config.yaml
experts_per_token: 1
hidden_act: "squared_relu"
beta1: 0.93
batch_tokens: 131072
max_seq_len: 512
train_tokens: 541100000
max_steps: 4129
dataset: "wikipedia_en"
Below are experts of layer 7 (counted from 0) of a mixture-of-experts language model. Rows are named router (the router's row for the expert), up (a neuron's input weights, with its number) and show model dimensions 256-511. Each number is 128 + 32 x the weight over its row's rms, rounded and kept within 0 to 255.
Before each expert's rows: "gets" lists some tokens that make up at least twice as much of what it gets as of all text; "mostly gets" lists some tokens that are sent to it at least half of the time. This comes from a sample of Wikipedia text that the model never trained on. Tokens count by the router's weight.

# expert 1
gets: ".", "s", " (", "\"", ").", "ation"
mostly gets: " University", "\".", ".\"", " States", " music", "ism"
router [ 67 155 135 114  98  85  70 102 145 101  80 125 176 117 149 134  70  67 116 169 155  82 102 154 193 138  91 101  64 147 148 146 126 105 102  85  85  74  74 131 174 113 194  79 139  79 113  98 150 132 117 181 103 131 159 119 100 152 123 116 110 139 197 155 135  83  87 150 122 185 101  91 170 129  74  51 115  83 149  98 186 174 122 172 121 115 105 147 182 117 182 121 101  89 110 120 107 142 161 111 129 190 169  98 103 192 143 167 129  84 161 174 121 112 140 137 119  84 111 144 192 134 128 166 127 169 169 190 131  54 158 163 123  86 111 220 109  82 104 129 106 110 182 133 103 134 119  95 127 143  78 101 144 116 160 143  87  99 178  41 127  96  84 103 115 114 157 126 133 103 145  94 191 100 163  94  98 163 116 127 132 108 116 119  84 124 139  97 105 143 105  52 112 109 126 109 142 150 148  99 111 176  97  92  80 158 144 116 130 120 171 137 160 198 180  81 143 138 102  99 148 137 106 107 154 112 146 150  97 106 127 106 139  97  83 116 128  87 145 128 177  77 115 143 161 140 105 167  99 123 134 138 117 156 184 155]
up13 [121 135 159 196 126 103 134 127 173 124 156 153 163 161  59 159  31 132  67  98 126  63 133 107 145 126 111 167  95 139 132 140 183  96  94 136 171  94 100 165 131 137 113 112 137 104 128 107  65 181  86  71  34 119 117 120 123 127 151 134 165 126 121 143 127 161 138 184 128 127 139  85 178  89 206 128 141  97 191 130 161 131 122 130  72 116 123 105 153 134 133 121 106 119  96 107 190 111 149 176 153 129 100  92 175 129 104 140 124 159 105 127 114 158 132 183 128 124  92 162 153 222 136 113 151 139 129 127 122  91 141 131 138 107  75 120 154  57 122 123 162 102 137 137 123 127 141 107 121 203 135  98 102 115 134 138 150  52 135 141  89 108 145 130 113 138 171 198  84 109  72  94 140 133 156  86 100  55 209 130 134 158 163 145 115 123  97  94 134 104 163 140 111 124 156 121 157 118  96 104 117 131 128 157 110 155 123 115 124 130 133 144 104 155 127  99 107 181 122 133 125  96 145 152 194  92 134 138  95 201 139 178 122  94 116 116  93  95 172 136  99 124 127  96 133 159 111  97 112 132  81 121 154 165 129 151]
up14 [128 125  45 136 182 151 106 150 123 130 133  38 122 129 113 138 178 126 129 132 120 124 149 115 107 105 135 137  94 130  27 115 140 140  92  97 112 125  89 115 119  94 127 155 125 139 123 117 130 115 130 148 134 127 127  76 112 119 160 158 150 132  68 137 116 121  80  55 152 130 118  75  97   0 129 207 121 120 119  69  79 126  68  86 110  82 150 148 131 175 124 108 130  92 137 103 127 129  97 131 121 150 144 189 132 191 191 164 112 137 179 196 135  90  76 155 114 191  97 128 126 139  73 113  98 129 125 130 162 157 128 139  66 184 122 125 111  86 158 151  78 130 153 133 143 143 149  57 166 110 126 132 146 108 186  77 104 114 167 100 118 124 123 125 129 128 122 114 129 103 128 128 124 116 140 106 123 129 133 132 160 118  49 127 115 123 135 106  90 146 140 127 153 139 113 123 104  83 136 101 110 168 134  94 130 129 145 128  21 119 128  81 123 116  77 143  81 134 179 120 138  87 128 138 159  88 137 131 133 119 149 129 131 154 114 124 137  95 123 138 164 152  75 105 123 178 148  77 133  94 102 101  93 164 124 129]
up15 [133 235 136  91 135 118 118 129  76 133 120 132 170  75 148 136 130 110 136  51 129 142 127 104 136 112  93 172 128 121 185 255 155  93 123 106 162 114  94 134  98 141 154 185 174 121 156 114 130 150 148 130 125 132 128 125 133 161 125 118 129 139 127 119  30 218 115 125 125 133 137 114 114 110 132 120 130 121 134 119 132 118  52 161 132 121 138  83 131 139 166 128 164 184 139 120 128 158 121 118  81 132 119 102 146 125 108 133 117 147 173 112 112 157 114 138 122 122 140 148 117  58 119 127 146  87 149 130 158  79 123 185 122 108 155  91 124 168 117 125 204 122 132 146 167 113 152 194 131 137  55 137 129 122  74 124  72 171 150 134 114 162 152 103 125 132  91  74 138 131  75 131  92 161 175 158  82 135 112 102 133 131 135 147 123 128 118 124 166 130  53 100 103 142 154 184 113 138 203 127 151 122 167 127 145 108 198 185 147 149 128 116 128 126 139 114 166 136 128 154  95 121 119 128 157 126 116 126 148 138 120 119 134  70 122 115 141 131 218 136  80  80  85 131 178 145 124 125 147 126 224 138 134 132 169 171]
up16 [117 125 102 140 127 109 188 116 128 142 119  81 128  66 113 124 141 118 114 162 127 161 154 106 100 124 152 155 113 132 122  58 188 128 120 135 145 143 125 110 197  74 121 105  14 107 139 131 137 167  88 101 106 114 202 108 125 174  80 127  75 235 124 108 155 138 119 157 165 143   2 119  94 141 138 138 106 174 236 138 123 109 128 117 136 135 168 171 127 132 168 136 135 117 105 133  96 145 123 119 146 154 120 128 125 147 150  89 139  83 113 124 133 190 130  98 117 148 146 151 134 131  68 138 103 146 103 137 144 149 152  99  70 173 123 178 173 123 159 126 112 121 135 179 187 134 152 129 137 122 103 132 117 132 107 132 151  92  99 115  88 109 155  81 108 147 156 148 138 152  89  74 118 139 140 130  87  94 117 177  76 121 126 212 138 130 138  97 132 139  94 145 121 116 142 125 101 116 128 139 161  76 142 150 129 131 125  94 176   8 161 115 128 104 126 126 122 138 114 148 111 138 100 133  83 129 108 127  98 110 124 122 113 109 139 208 124 152 126  73 119 140  93 114  82 127  61 109 106 152 113 129 125 124 198 150]
up17 [164 127 126 132  96 136 114  96  92 123 129 105 121 165 117 183 141 124  73 128 129 103  91 165 126 118  69 131  98 124 130 176 118 183 108  54 128 130  46 144 141 142 127 126 196 152 126 129 156  97 166 143 115 127  47 135  97 122 157 115 144 242 163 145 136 108  55 126 224 121  97 158 180 105 127 138 127 104 143 123 125 121 164 140 143 187 120 123 138 135 136 127 129 122 178 118 223 217 143 110 126 142 139 136 111 163 125 110 147 122 161 163 146 163 109 125 122 106 148 172 115 106 128 100 116 106  52 121 182 126 109 160 129 120 153 179 106 103 129 132  88 133 143 146 150 148 129  92 120 122 145 102 124 138 184 139 133 104 155 155 140 120 121 123 162 136 115 174 135 119 105 231 130 103 112 112 139 176 128 131 125 140 169 145 155 130 199 161 114 218 115 132 105  72 128  85 128  21 118 118 131  79 111 128 129 124 115 132 110 152 132 131 125 117 193 158 131 183 188 122  84 107 110 135 141 128 123  97 100 165  70  82 148 150 130 119 148 135 139 121 172 131 128 164 144  88 150 134 164 127 131  56 130 113  77 122]
up18 [133 120 136 123 143 137 127 122 168  21  95 160 127  40 128 127 118 125 123 113 144 136 197 176 159 141 177   9 101 105 136 136  89 139 127  98 153 135 130 125 136 158 104 149 167 128 119  89 117 181 153  93 125 166  65 126 138 175 118 154 164 156 114 134 129 121 138 113 113 153  60 102 109 158 134 113 114 107  65 100 128  53 200 128 125  73 115 181 119 121 128 124 133  83 123 190 163 112 127 150 214 128 162 117 130 124 136 177 196 120 162 130 120 113 106 131 139 113 127 108 127 126 111 113 116 136 127  52 109 220 120  96  32  90 135 116 138 128  95 177 131 158 110 120 169 158 137  60 160 118 132 110 123 129 117  79 120 128 135 141 134  44 136 215 109 155 159 148 134 130 132 176 158 123  10 168 130  71 136  67 150  72 108 135 136 129 100  66 129 149 183 118 177 160 138 119  40 187 124 118 129  93 168 129 128 107 135 122  86 157  98 174 156 146 103 128 148 125 130 107 114 142 110 117 142 134  92  60 125 198 115 130 124 136 123  84 100  80 106 101 110 116 131 126  75  88 185 107 115 157  69 125 118 105 140 131]
up19 [124 102 104 148  66 125 126 139 129  85 119 157 128 149 120 120 205 157 144  99 153 130 111  93 113 157  85 157 126 125 133 122  94 167 136 103 117 128 166 113 135  97  56 159 149 160 146  84  85 117 158 124 120 122 156 106 185 146 126 130 128 157 135 136  71 107 138  84 102 116 131 132 131 191 179  97 118 126 133 173 119 122 129 137 124 155 121 118  71 134 150 143  74 167 110 138 137 115 119 124 133 108 158 207 209 136 133 109 132 136 106 170 141 151 133 121  59 113 133 114 157  90 128 132 186  92 122 115 199 188 143  51 158 148 119 129 128 110  30 102 128  87  86 124 159  88  32  78 124 119 124 149 161 137 115  34 106 118 234  28 139  99  64 112  99 131 128 131 114 113 102 152 119 112  97 127 153 101  82 172 146 131 124 118 180  93 138 112  87 114 122 142 115 135  87 153  69 128  62 144 143 174 132 133 213 107 130 119 118 120 194 106 206 170 128 102 120 150 124 140 106 146  85 100 147 163 185 113 123 128 128 148 102  98 118 149 131 127  63  64 155 177  96 134 130  52  38 167  86 122 131 156  94  63 145 154]
up20 [113 115 117 205 111 131  22 115 148 130 102 108 102  89 113 138 202 143 147 136  90 127 114  99 164 116 113 147 152 106 200 129 155 109 143 118  94 147 144 115 131 134 160 130 122 122 151 147 129 198 125 160 131 101 131 146 175  30 124 139 153 134 122 115 152 158  48 138 134 126 163 152 128 123 142 152  80 129 139 131 115 133 148 102 119 118 126 130 148 138  77 137 120 196 136 146 123  82 114   5  71  66 118 149 144 161 165 123  51 154 114 143 142 144  96 175  74 110 133 144  90 122 182 125  95 116 107 120 114 127 124 126 109 112  44 128 194 139   0 105 178 131 127  44 132 141 114 125 120 131 136  94 154 154 148 178 128  61 136 129 117 232 135 126 141 129 143 161 139 134 155 120 122 128 141  77 121  63  46 109 156 198 181 122 169  93 127 128 133 121 116 111 128 107 165 154 124 124 140  85 132  64 137 146 161 135 145 148 131 109 126 130 125 151  93 127 124 128 142 129 144 138 126 124 176 176 127 114 109 132 125 130 154 186 139 192 124 177 120 112 132 123 138 127 158  84 129  98  99 139 123 161 127 130 122 169]

# expert 0
gets: "\n", " the", " ", "==", " \"", " The"
mostly gets: "==", " \"", "===", "The", " ==", "===="
router [152 120 120 122  97  85  82 113 106  83 137 134  74 155  90 123 122 158 156 110 104 104  73 198 192 123 147  98 112 114 157 158 126  87 175 158 118 145 180 137 122 182  61 170 159 143 110 169 114 156 157 112 150 203  83 146 132 143 123 109 125 128 107 128 103 134  82 191 108 125 189 114 117 121 134 171  86 151 140  88  78 158 133 132 167 144 122 165 161 172 206 134 114  81 102 149  61 100 154 148 107 113 114 195  89 175 108  67 123 144 158  57 105  96 120 136 176 178  94 153 120 140 101 144 158 161 126  90 147 137 134 138 154 148 123  63 103 132 171 175 145 140 144  99 160 191  74 136  82 200 143  81 142 117 145  57 153 111 112 151 144 120  87  74 119  93  87 128 118 102  96 142  84 125 132 180 187 162 204 164 124 135 131 128 113 132 102 140 127  84  93 156 105 110 101 159 105  93 131 141 100  90 167  99 121 159 114 130 131 133  91  75  60 153 140 147 136 127  65  70 154 109 144 142 159 120 141  83 128  90 137 174 123  81 159 137 122  67 112 112  89 112 150 141 150 119 138 207 119 109  80 158  94 109 104 142]
up13 [131 130 143 132  83 129 123 109 113 170 102 160 116 141 158 128 166 125 137 140 134 106 127 149 219  83 135 167 194 160 132 111 151 121 128 142  93 128 133 120 132 147 130 124 208 126 126 166 111 124 103  85 130 127 121 155 149 153 144 102 126  93 135 119 194 107 141 128 155 153 154  64 111 137  47 132 122 158 108 129 132 143  88  98  80 219 129 112 110 105 113 149 117 137 125 115 112 138 133 139 157 107 135 189 128 129 190 123 160 144  44 108 108  97 162  83 165 154 124 150 125 147  70 132 103 184 123  36  85  96 152 111 134 130 135  83 136  63  95 121 145  47  72 111 111  40  98 184 114 177 122 191 132 130  84 114 219 130 129 137 150 122 145 104 134 123  88 128 159 136 159 117 133 139 118 151 133 171 186 196  94 124 108 124 110 119 121  59  78 103 165 174 153 152 112 112 117 133 113 119 145 141 201 129 141  96 141  96 121 122  74 128 101  83  80 129  96 141 102 138 183  65 138 108 128 126 181 132 116  67 252 124 129 155 148 112  30 111 126 128 117 105 201 123  75  85 117 193 171  80 156 110  44  98 105  92]
up14 [136 128  79 101 118 154 120  60 104  92 118 106  81 162  64 122  51 136  56 105 178 149 133 129 153 143 113 149 127 136 160  92  65  90 149 124 148 125 173  64 173 121 133 131 128 104 137 132 103 125 135 114 160 165 185 108 132 159 101  62 126 113 129 127  64 205 160  88  86 131 130 132 126 149 193 113 127 125 130  92 122 130 183 121 121 162 134 169 161 104 108 142  88 127 127 114 134 145 106 128 121  75  70 129 130 140 124 104 124 113 100 116 115 126 117 139 122 121 138 153 105 118 135 129  84 121  61 128 181 144 128 198 112 149 146 150 146  77 121  65 208 174 130 114 170 187 122 123 132 111 128 106 131 121 108 108 108 207 151 116 141 126 101 118 130 138  86 143 120 153 115 140  75 161 152  97 165 131 184 120 108 152 134 129  94 122  87 103 127  77 120 160 114 129  64 127 128  89  94 124 108 113 126 126 133 137 114 128 103 149 133 108 125 129 138 112  70 106 128  92  78 167 129 126 131 135 183 141 158 139 165 123 127 171 111 130 129 106 129 138 145 133 122 123 159 115 144 132 110 115  63 137 168  89 135 133]
up15 [189  83 170 126  94  70 140 113 162 141 166 130 113 128 147 126 118 118 146 129 135 147 126 129 102 136 125 131 135 116 148 129 107  51 151 114 119 127 166 116 127 102 129 152 110 136  78 134 138 101   1  79 123 103 114 161 128  88 143 105  64  42 145 117 107 115 167 101 132 132 117 127 138 141 175 143 123 124 150 138  98  83 135  69 131 192 131 126 127 156 128 170 123 113 122 118 188 113 173 166 111  75 111 107  95 155 135  74 203  55  91  79  74 177  93 177 119 162  95 113 142 131 154 124 125 117 101 101 124  93 126 170 127 108 138 147 139 130  68 113 124 102 140  77 126 118 114 102 136 161 104 138  99 116 112 126 120  53 210 142  88 180 104 181 107 161 206 121 129 123 129 114 118 143 138 154 159 124 140 148  85 137  78 121 106 132 118 148 106 115 167 129 125  80 136 141 155 153  59 110 138 128 127 154 162 177 130 150 122 125  99  81 140  86 110  85 116 131 163 128  46 144 123 128  90 146  94 121  78 169 157 136 110  85 134 181  65 126 126 121 146 132 149 134 170 129 134 129 184 126 106 138 135 112 136  57]
up16 [139 155 154 123 119 125 112 157 153 173 221  82 152 111  63 129 127 103 149 137 152 179 127 132  31 111 131 111 105 248 122 203 143  85 127 112 113 106 141 111 129 114 120 123  91 100  96 134 125 129 128 182  82 129 203  84   0  99 137 124 118 141 153 126 107 137 126 143 122  80  74 120  39 110 152 127 128  98 132 151  66 127 135 119 167 145  78 128  45 157 171 128 137  90 255 121 111 157  77 128 123 100 159  99 154 154 160 151 201  89 155 133 132 125 191 130 116 122 133  95 187 147 129 132 143 143 120 172 132 108 125 133  51 146 127 135 140 158  90 143 127  80 134 119 140 134 136 160 129 116  49 171 100  89 133 144 125 127 129 143 183 105 103 132 184 117 170 149 130 127 172 119 143 133 149 128 133 143 125 164 172 124 102  78 164  78 132 127 100 116 158 146 136 206 118 163  83 125 125 131  96  75 151  52 163 104  97 132  78  89 118 125 131 150 162 164 148 152  99 127 129 153 112 119 135 112 132 127  95 197 128 150 126 140 126 142 121 119 123  95  82 103 106 126 156 140  66 128 128 136 126 130 136 123  61 127]
up17 [ 94 128  72 154 146 215 128 174  83 122  60 128 150 111  70 136 140 115  70 108  69 128  95 172 137 124 135 134  93 193 122  91 124 131 151 119 141  94 142 140 120 121  87  93 115 123  56 112  67 176 152 129 122 226 113 118 127 126 109 139 129 187 180 141 151 128 127  58 126  83 139 126 120 127 213 125 125 126  91 157 129  82 117 137 108 130 132 122 142 103 127 187 119 146 226 170 132 147  62 104 138 136 138 181 130 122  89 160 121 217  59 121  42 186 138 124  94 141 129 128 103  62 119 104 119 138 245 120 133 137 127  80 140  75  84 105 151 136 145 116 120  79 109 112  59  90 111 139 132 132 122 131 132  66 162 124 222 135 159 135 142 130 128 112 121 101 170 138 168  98 106 121 126 140 129 126 120 127 137 137 130 179 127 133  37  79 106 114 123 104 129 146 108  70 107 206 155 113 126 180 123 122 115 120  98  88 123  92  82 126 154 172 118 142 108 123 128 165 128 119 140 125 106 131 125 132 141 108 116 140 134 147 182 159 145 125 104 130  85  71 102 139 144 133 130 118 136 143 173 128 117 117 154  89 110 147]
up18 [ 93 127 129 115 123  66 116 160 129  69  90 145  93  85 116 118 117  62 118 119 139 117 128 164 144  99 141 131 162 168  71 123  68 104 135 124 154 116 130 126 113 172 116 146 112 124 148 169 202 132 108 138 151 148 133 127  97 137 128 118 119 122 175 160 135 133 183  85 115  66 202  83 131 150 116 111 114 132 154 121 145 116 134 128 133 168  52 116 101 127 128 126 118 105 101 118  81 129  80  96 148  81 125 132 140 196 170 137 119 181 131 195 173 122 107 128 135 151  70 135 109 128 143 147 126 129 128 181 172 142 124 157  52 210  56  75 104 127 149 158  98 166 108 161 115 125  38 127 125  96 138  76 124 118 131  62 124 124 128 113 124  70  94 112 119 161  87 122 117 128 118 141  59 133 126  74 137 104  70  75 118  68 108  91  31 193 131 125 110 111  87 110  70  68 128 190 113  62 151 130 144 132 135 134 129 125 162 143  65 132  85 165 168 162 137 140 125 150 152 125 143 153 128  84 116  88 126 125 124 191 129 129 112 157 201 166 121  73 126 130 120 211 128 114 121 122 192 219 129 136 100 119  57 127 119 153]
up19 [124 155 129 129 117 127  56  55 138 128  91 128 123 129 170 182 110 129 110 106  49 125 133 175 137 147 140  79 132 148 236 246 104 127 113 134 122 142 180 139 128 157 130  90  88  87 154 148 163 121 133 133 150 147 136 141 133 121 128 188  99 200 115 130 166 122  87 125 166 111 171 107 126  71 129 182 163 161  61 178 128 135 134  71 102 131  74 116 121 140 164 146 176 126 127 109 129 113 158 131  93 128  64  82  45  99 159 190 103 105 101 142 131  47 123 128 112 139 137 121 250 135  82 121 124 128 170 163  46 137 115 160 149 135  76 118 118 143 103 122 135 108 120 107 148  66  64 124 129 188 119 125 127 104 106 133 136 128  90 149 142 131 127 103 125 127 103 117 117 185 136 102 160 180 172 137 108 181 128 129 211 128 115  87 116 140  90 154 142 130 132 118 131  77 125 120  55 133 127  86 111 143 126  93  73 128 129 133  60  79 124  98 147 107 121 156 182 131 124 175 143  91 170 158 121 107  62 119 126 129 126 140 148  93 157 204 133 116  99 111 149 106  80 176 225 170 130 138 106 123 179 148 163 121  87 132]
up20 [152 145 143 126  64 148 128 154 114 110  90 136  86  95 111  96 183 180 130 125 120 131  56 135 128  94  56 124 198  97 129 112  98 119 131 132 154 116 106 118  80 126 119 131 142 131 168 130 122  84 115  97 148 124 182 145 129 157 111 128 113  73 155  53 183 133 111 154  89 178 124 120  89 124 127 147 174 178  63  80 179 137 135 120   0 125 146 122   6 129  84 134 127  75 125  90  92 179 123 167  61  79 125 101  82 126 138 102 126 159  51 120 124 126 126 116  97 139 140 166 110 108  46  73 142 130 181 122 177 111 137 109  81 112 127 140 191 210 143 148 127 129 122 162 133 136 112 187 183 154 129 142  49 122 154 103 142 151 117  18 124  83 101 178 107  89 102 121 129 127 102 170  97 129 120 255 131 143 159 119 145 177 122 109 115 131 159 165 127 102 202 159 113 198 128 145  67  83 146 115 114 125 131 184 114 121  70 131 188 172 123 126 117 112 135 172 186 144 101 117 137 122 119  77 140 125 125 108 144 105 155 122 133  86 122 140 100  64 169 128 116 131 128 120 134 111  86 145 119 130 127 144 202 138 175  79]

# expert 2
gets: " in", ",", " to", " of", " was", ":"
mostly gets: " is", " were", " are", " was", " in", " who"
router [128 118 153 160 113  54 181 110 153 181 140 166 232 108 141 110 124 137 123 120  99 136 133 102 107 162 150 143 150 134  82 148 177 134 174  91 140 181  78 114 105  92 129 161 182 105 113 118 181 153 110  55 119 144 114 181 132  91 181 120 152 125 129  64 160 132  68 130 167 156 176 154 203 136  75 150 137 109 111  68 132  68 183 107 164 143 165 171  77 135  96 136 158 139 128 138 112 101 147 131 120 136 129 107  84 138 151  72 125 119 126 120 123 129 111  97 129 153 146 137 170 174 140  95 105 102 132  70 137 122 107  92 157 142 102 104 134 178 149  81 177 140 131 108 137 101 148  79 118 119 124  78  73 116 113 119 158 141 145 114 113 177 133 151 163 171  37 154 114 143 120 148 131 114 144 126  75  77  90  95 113 132 153 120 111  65 140  95 131 126 103 148 176 200 112 136 123 151 148 141 224 114  30 137 141  77 140 118 208 116 113  64 118 120 138 149  95 128 174 119 131 142 130 152 177 174 139 145 120 194 123 156 145 204 116 153 217 134 126 180 133 145  86 115 113 102 209 138 111 140 159 145 147 138 117 111]
up13 [102 120  56 109 140 159 153 195 132  72 138 133 127 127 132 154 191 118 142  60 167 146 123 151 131 136 118  69  93 126 148 147 143 105 128 129 131  99 137 123 130 132 122 115 156 151  43 134 231 129 127 147  91  99 128 135  54 135 106 166 132 145 123 132 167 143  77  75 129 107 126 135 142 116 124 116 131 121  99 140 215 133  94 129 137 177 171 106 123 179 103  99  99 135 146 139 133 128 134 135 149  84 136 133 171 133 116 130  16 119 133 162 117 125 114 179 163 116 142 121 124 121 128 121  95 114  80 119 164 125 114 123 173 109 103  99 111 138 170  81 131 153 128 190 126 174 136 129 128 120 119  78 176 128 121 111 130 152 141 146 130  75  76 183 201  41 137 125 138 129 130 155 108 146 211  80  33  77 154 133 124 157 128  16 145 190 138 132 109 192 109 150 124 134  68 160 119 128 138 107 123  56 109 152 138 133 244 153 107 115 152 242 156 136 162 115 114  96 129 172 119 142 129 116 132 135 157 150 130 145 111 140 160 138 127  59 190 128 130 113  83 110 113 133 142 117 201 125 107 152 100  99 130 147 211 107]
up14 [123 125 103 100 157  54 134 135  96 107 127 134 129 208 131  64 128 128 193 115 109 140 115 133 127 100 159 178 140 195 138 105 123  71 126 121 140 164 159 100 118 130  97  45  98 124  73 129 199 123 133 111 124 130 137 181 144 117 114 117 129  97 139 174 127  70 147 122 114 145 125 104  95 146 119 116 130  98  77 129 150  98 148 124 118  43 137 130 168 175 125  83 121 120 162 128  99 153 132 169 139 115 153 118 122 152  94 152  72  93 148 119 121  36 129 143 161 127  90 102  73 117 139 110 163 169  78 130 172  78 119 169 168 166 122 125 119 125 165 105 163 119 162 114 140 139 145 109 120 121  99 215 102  79 107 120 129 121 143 164 143 143 146 119 144 129 133  82  90  98 155  55 120 127 156  94 134  68 104 132 130 118 114 184 109 149 123 140 161 122 148 139 129 100 133 112 121  63 111 122 122 105 163 138 125 159 141 131 129 129 137 135 115 119 196 153 192 131 112  85 146 114 166 114 129 160 148 124 130 203 165 138  87 132  99 128 152 128 115  58 146 123 138 117  96  91 145 105  91 116 134 165 139 135 114 224]
up15 [123 127 109 179 116 104 122  56 143 145 140 123 122 171 132 144 139 160 130 166  94 102 102 119  91 128 132 133  95 206 174 183 135 109 115 127 159 137 122  98  92 127 121 127 125 175 133  98 114 141 139 124 168 161 149  99 106 132  84 118 126 118 105 119 157 123 151 142 184 128 192 125 131 219  51 128 128 131 164 128  95 172 141 127 152 124 150 192 135 157  51 126 130 154 113 179 167 127 127 109 127 127 139 133 168 103 121 114  98  91 132 141 167 121 162 138  92  60 136 124 153 124 133 109 145  65  92  75 122 182 115 108 102 129  97 135 114 156 144 139  83 113 157 129 124 107 149  96 149 145 139 129 147 114 229 126 160 218 108  79 121  84 108  64 135 182 126 108  90 112 157 137 120 144 168 129 167 115 134  99  95 176 149 129 107 128 128  72 145 128 153  82 158 143  73 144 125  97 129  97 167 106 109 116 170 121 144 149 102 118 125 119 134  79 129 126 131 133 142 123 112 116 130 124 136 136 122 137  21 143 121  61 159 137  99 104 108 121 109 147 128  45 129 158 134 112  95 141 104 209  90 150 129 106 109 118]
up16 [131 122 134 134 187  87 117 184 139 118  77 130 105 129 115 125 139 118 113 120 103 103  97 159 180 133  85 126 123 121 129 159 150 117  63 128 139 122  94 150  59 126 144 129 132 141  82 117 237 197 113 136 125 127 177 142 133 142 120 138 119 215 127 131 125 118 108 205 122 122 124 130 129 206  70 115  98 151 140 136 166 146 112 129 115  83  52 140 102  75 130 126  58 114  72 115 153 135 128  95 152  68  91 115  94 112 177 127 106 127 115 122 101  64 138 132 126 133 150 127 150 154 245 132 126 125  75 126 116 112  76 103 140 114 126 106  77 142 185 131 142 129 140 145 123 119 136 118 153 132  65  99  97 153  89 146 133 106 131 146 205 116 168 121 206 126 134 122 169   0 126 151 134 107 136 128 116 133 115 100  30 122 104 100 155 108 155 134 213 149 135 131 116  35 146 108 151 169 143 169 123 127 112  42 125 124 114 155 214  89 124 135 180 151 182 153 123 100 127 158 124 137 137 150 129 129 143 123  27 148 175  74 141 147 133  97 138 128 125 202 126 141 122 139 158 127  76 122 143 164 137 157  66 126 157 132]
up17 [166 100  74 182 119  97 114  81 113  91 117 127 143 188 116 112 119 142 148 119 110 148 124 136  72 173  98 135 130 108 116 125 100  93 135 140 130 144 125 133 141 136  98 118 126  98 137 119 209 147 177 139 113 104 119 110 157 168 159 156 141 128  74 125 111 152 138 126 131  97 112 135 156  95 120 122 131  93 101  57 129 118  66 139  65 109  69 164 134 161 133 164 171 145  72 136 129 151  94  32 149 121 158 130 175 137 127 151  80 189 150 145 114 141 164 100 161 131  61 141 164 127 120 103  87 108 123 125 140 103 153 123 129 135 198  88 144 131 128 167  84 101  69 163  58  63 111  99 123 144 118 153 128 156  98 154 152 126  84 139 140 122 137 163 127  61 122 132 106 136 129 136 113 128 128 137 129 143  92 109 126 132 129 159 133 119 109  75 140 107 111 126  56 125  50 120 114  51 126 125 133 101 102 144 158 136 255  73 138 151 139  71 126 164 236 128 109 104 101 214 113 121 126 145 108 131  72 188 101 176 162 169 100 143 125 120 136  86  54 150 127 126 151 144  95 186 158 133 140 124 109 128 128 129 138 111]
up18 [ 51 125 235 156 111 109 152 126 120 119 123 129 153 127 122  93 120 133 125 127 128 129  98 143 119 111 165  87 103 170 137 136 157 163  88 103 109 107  86 126 112 185 125  81 111 130  69 149 122 214 140 133 124 135 141  90 141 120 163 128 145 110 182 105 159 127 141 111 176 112 134 138 137 174 106 130 133  98 129 144 121 129 128 116 149 153  96 147 102 102 134 145  91 116 115 142 132 108 116 107 126 137 154 110 122 123 126 178 154 141 143 134 100 169 108 194 129 120 166 128 115 109 168 129 134  72 121 114 154 137 127 180 129 129 129 143 127 120  60 118 132 177 136 134 181 133 134 114 143 123 115 105  94 126 131  78 172 164  80 188 124 148 107  98 101 184  52  68 110 142 110 136 180 165  95  86 129 124 181  88 113 118 123 128 120 125 130 130 118  84  95 151 124 133  66 176 138 108 138 136 124  73 120 138 133 137  57 106 124 185 154 142  53 110 139 150 192  96 175 110 121 133 171 222 133 106 153 146 164 108 123  90 146 131 130 102 132 128 127 126 145 130 127  64 201  89 131 130 152 126  41 113 182  31 110 117]
up19 [110 136 141 129 134 128 134 103 130 127 166 145  97 101 147 136 109 158  94 114  58 138  99 166 160 143  30  86 134 178 126  58 178 117  96 148 124 141 126 125 135 107 115 133 149  96 108 129 120 102 111 131 140 130 163 134 140  39 157 127 100 166 128 140  71  82  91 131 127 143 123 130 112 125 140 150 119 125 144 113  87 133 115 112 127  40 114  46  92 144 143 105 150 125 129 124 126 128  81 122 191 128 144 119 102 160  95  99 102 113 102 143 120 147 193 105  67 128 120  96  79 134 136 131 249 128  55  50 122  89 110 140  88 137 132 134 190 133 139  99 149 130 129 189 157 135 113 132  92 128  45 121 131 126  89 129 118 107 123 171 122  90 109 127 137 144 140  83 116 131 130 178 128 130 133 155 101  51  88 116 113 169 196 106 129 136 123 140 114 133 116 171 126 173 176  99 152 114  96  73 125  89 135 139 175 133 138 142 130 142 164 168 110 128 111 120 116 110  91 173 129  98 128 126  87  84  83 112 131 120 157 131 125  93 116 125 115 140  94 128 150 132 142 158 114 117 161  83 139  91 193  47 109  27 106 125]
up20 [194 124 155 106  70 124 146 108 144 107  85  93 123 117  84 152 123 133 190 142 104 100 102  82 119 129 132 157  92 128 108  85 189 100 141 117 121  13 141 112  73 121 144 111 128 140 146 195 155 130 128  98 116 182 180 161 163  73 143 117 154 127 164 108 132 147  41 120 151 120 120 115 126 131 115  39 116 131 129 106 137 140 164 171 196 103 158 133  82 191  94 165 130  85 130  76 125  33 151 201 114 137 180 128 140  92 145 174 131  89 143 128 126 127 137 114 123 179 110 114 152 127 114 147 121 127  98 111  98 154  66 155 158 167 100 161  91 216 128 145 126 142 131 126  93 144 132 135 126 140 202 140 118 100 191 128 172 160 155 118 110 126 128 107  34 129  98 187 104 145 129 106 100 137 107 185 111  59 184  79 175 129 115 136 123 127 150 129  55  75 164 162 103 144 142 129 150 163 120  34 108 130 131  76  44 142 124 105 134  95 130  84 130 150 142 145 139 124 154 157 107 152 127 135 107 101 129  94 145 127 116 163 160 129  96 139 162 115 103 129  97 100  85 141 153 168 152 128 121 140 152 146 128 135 205 121]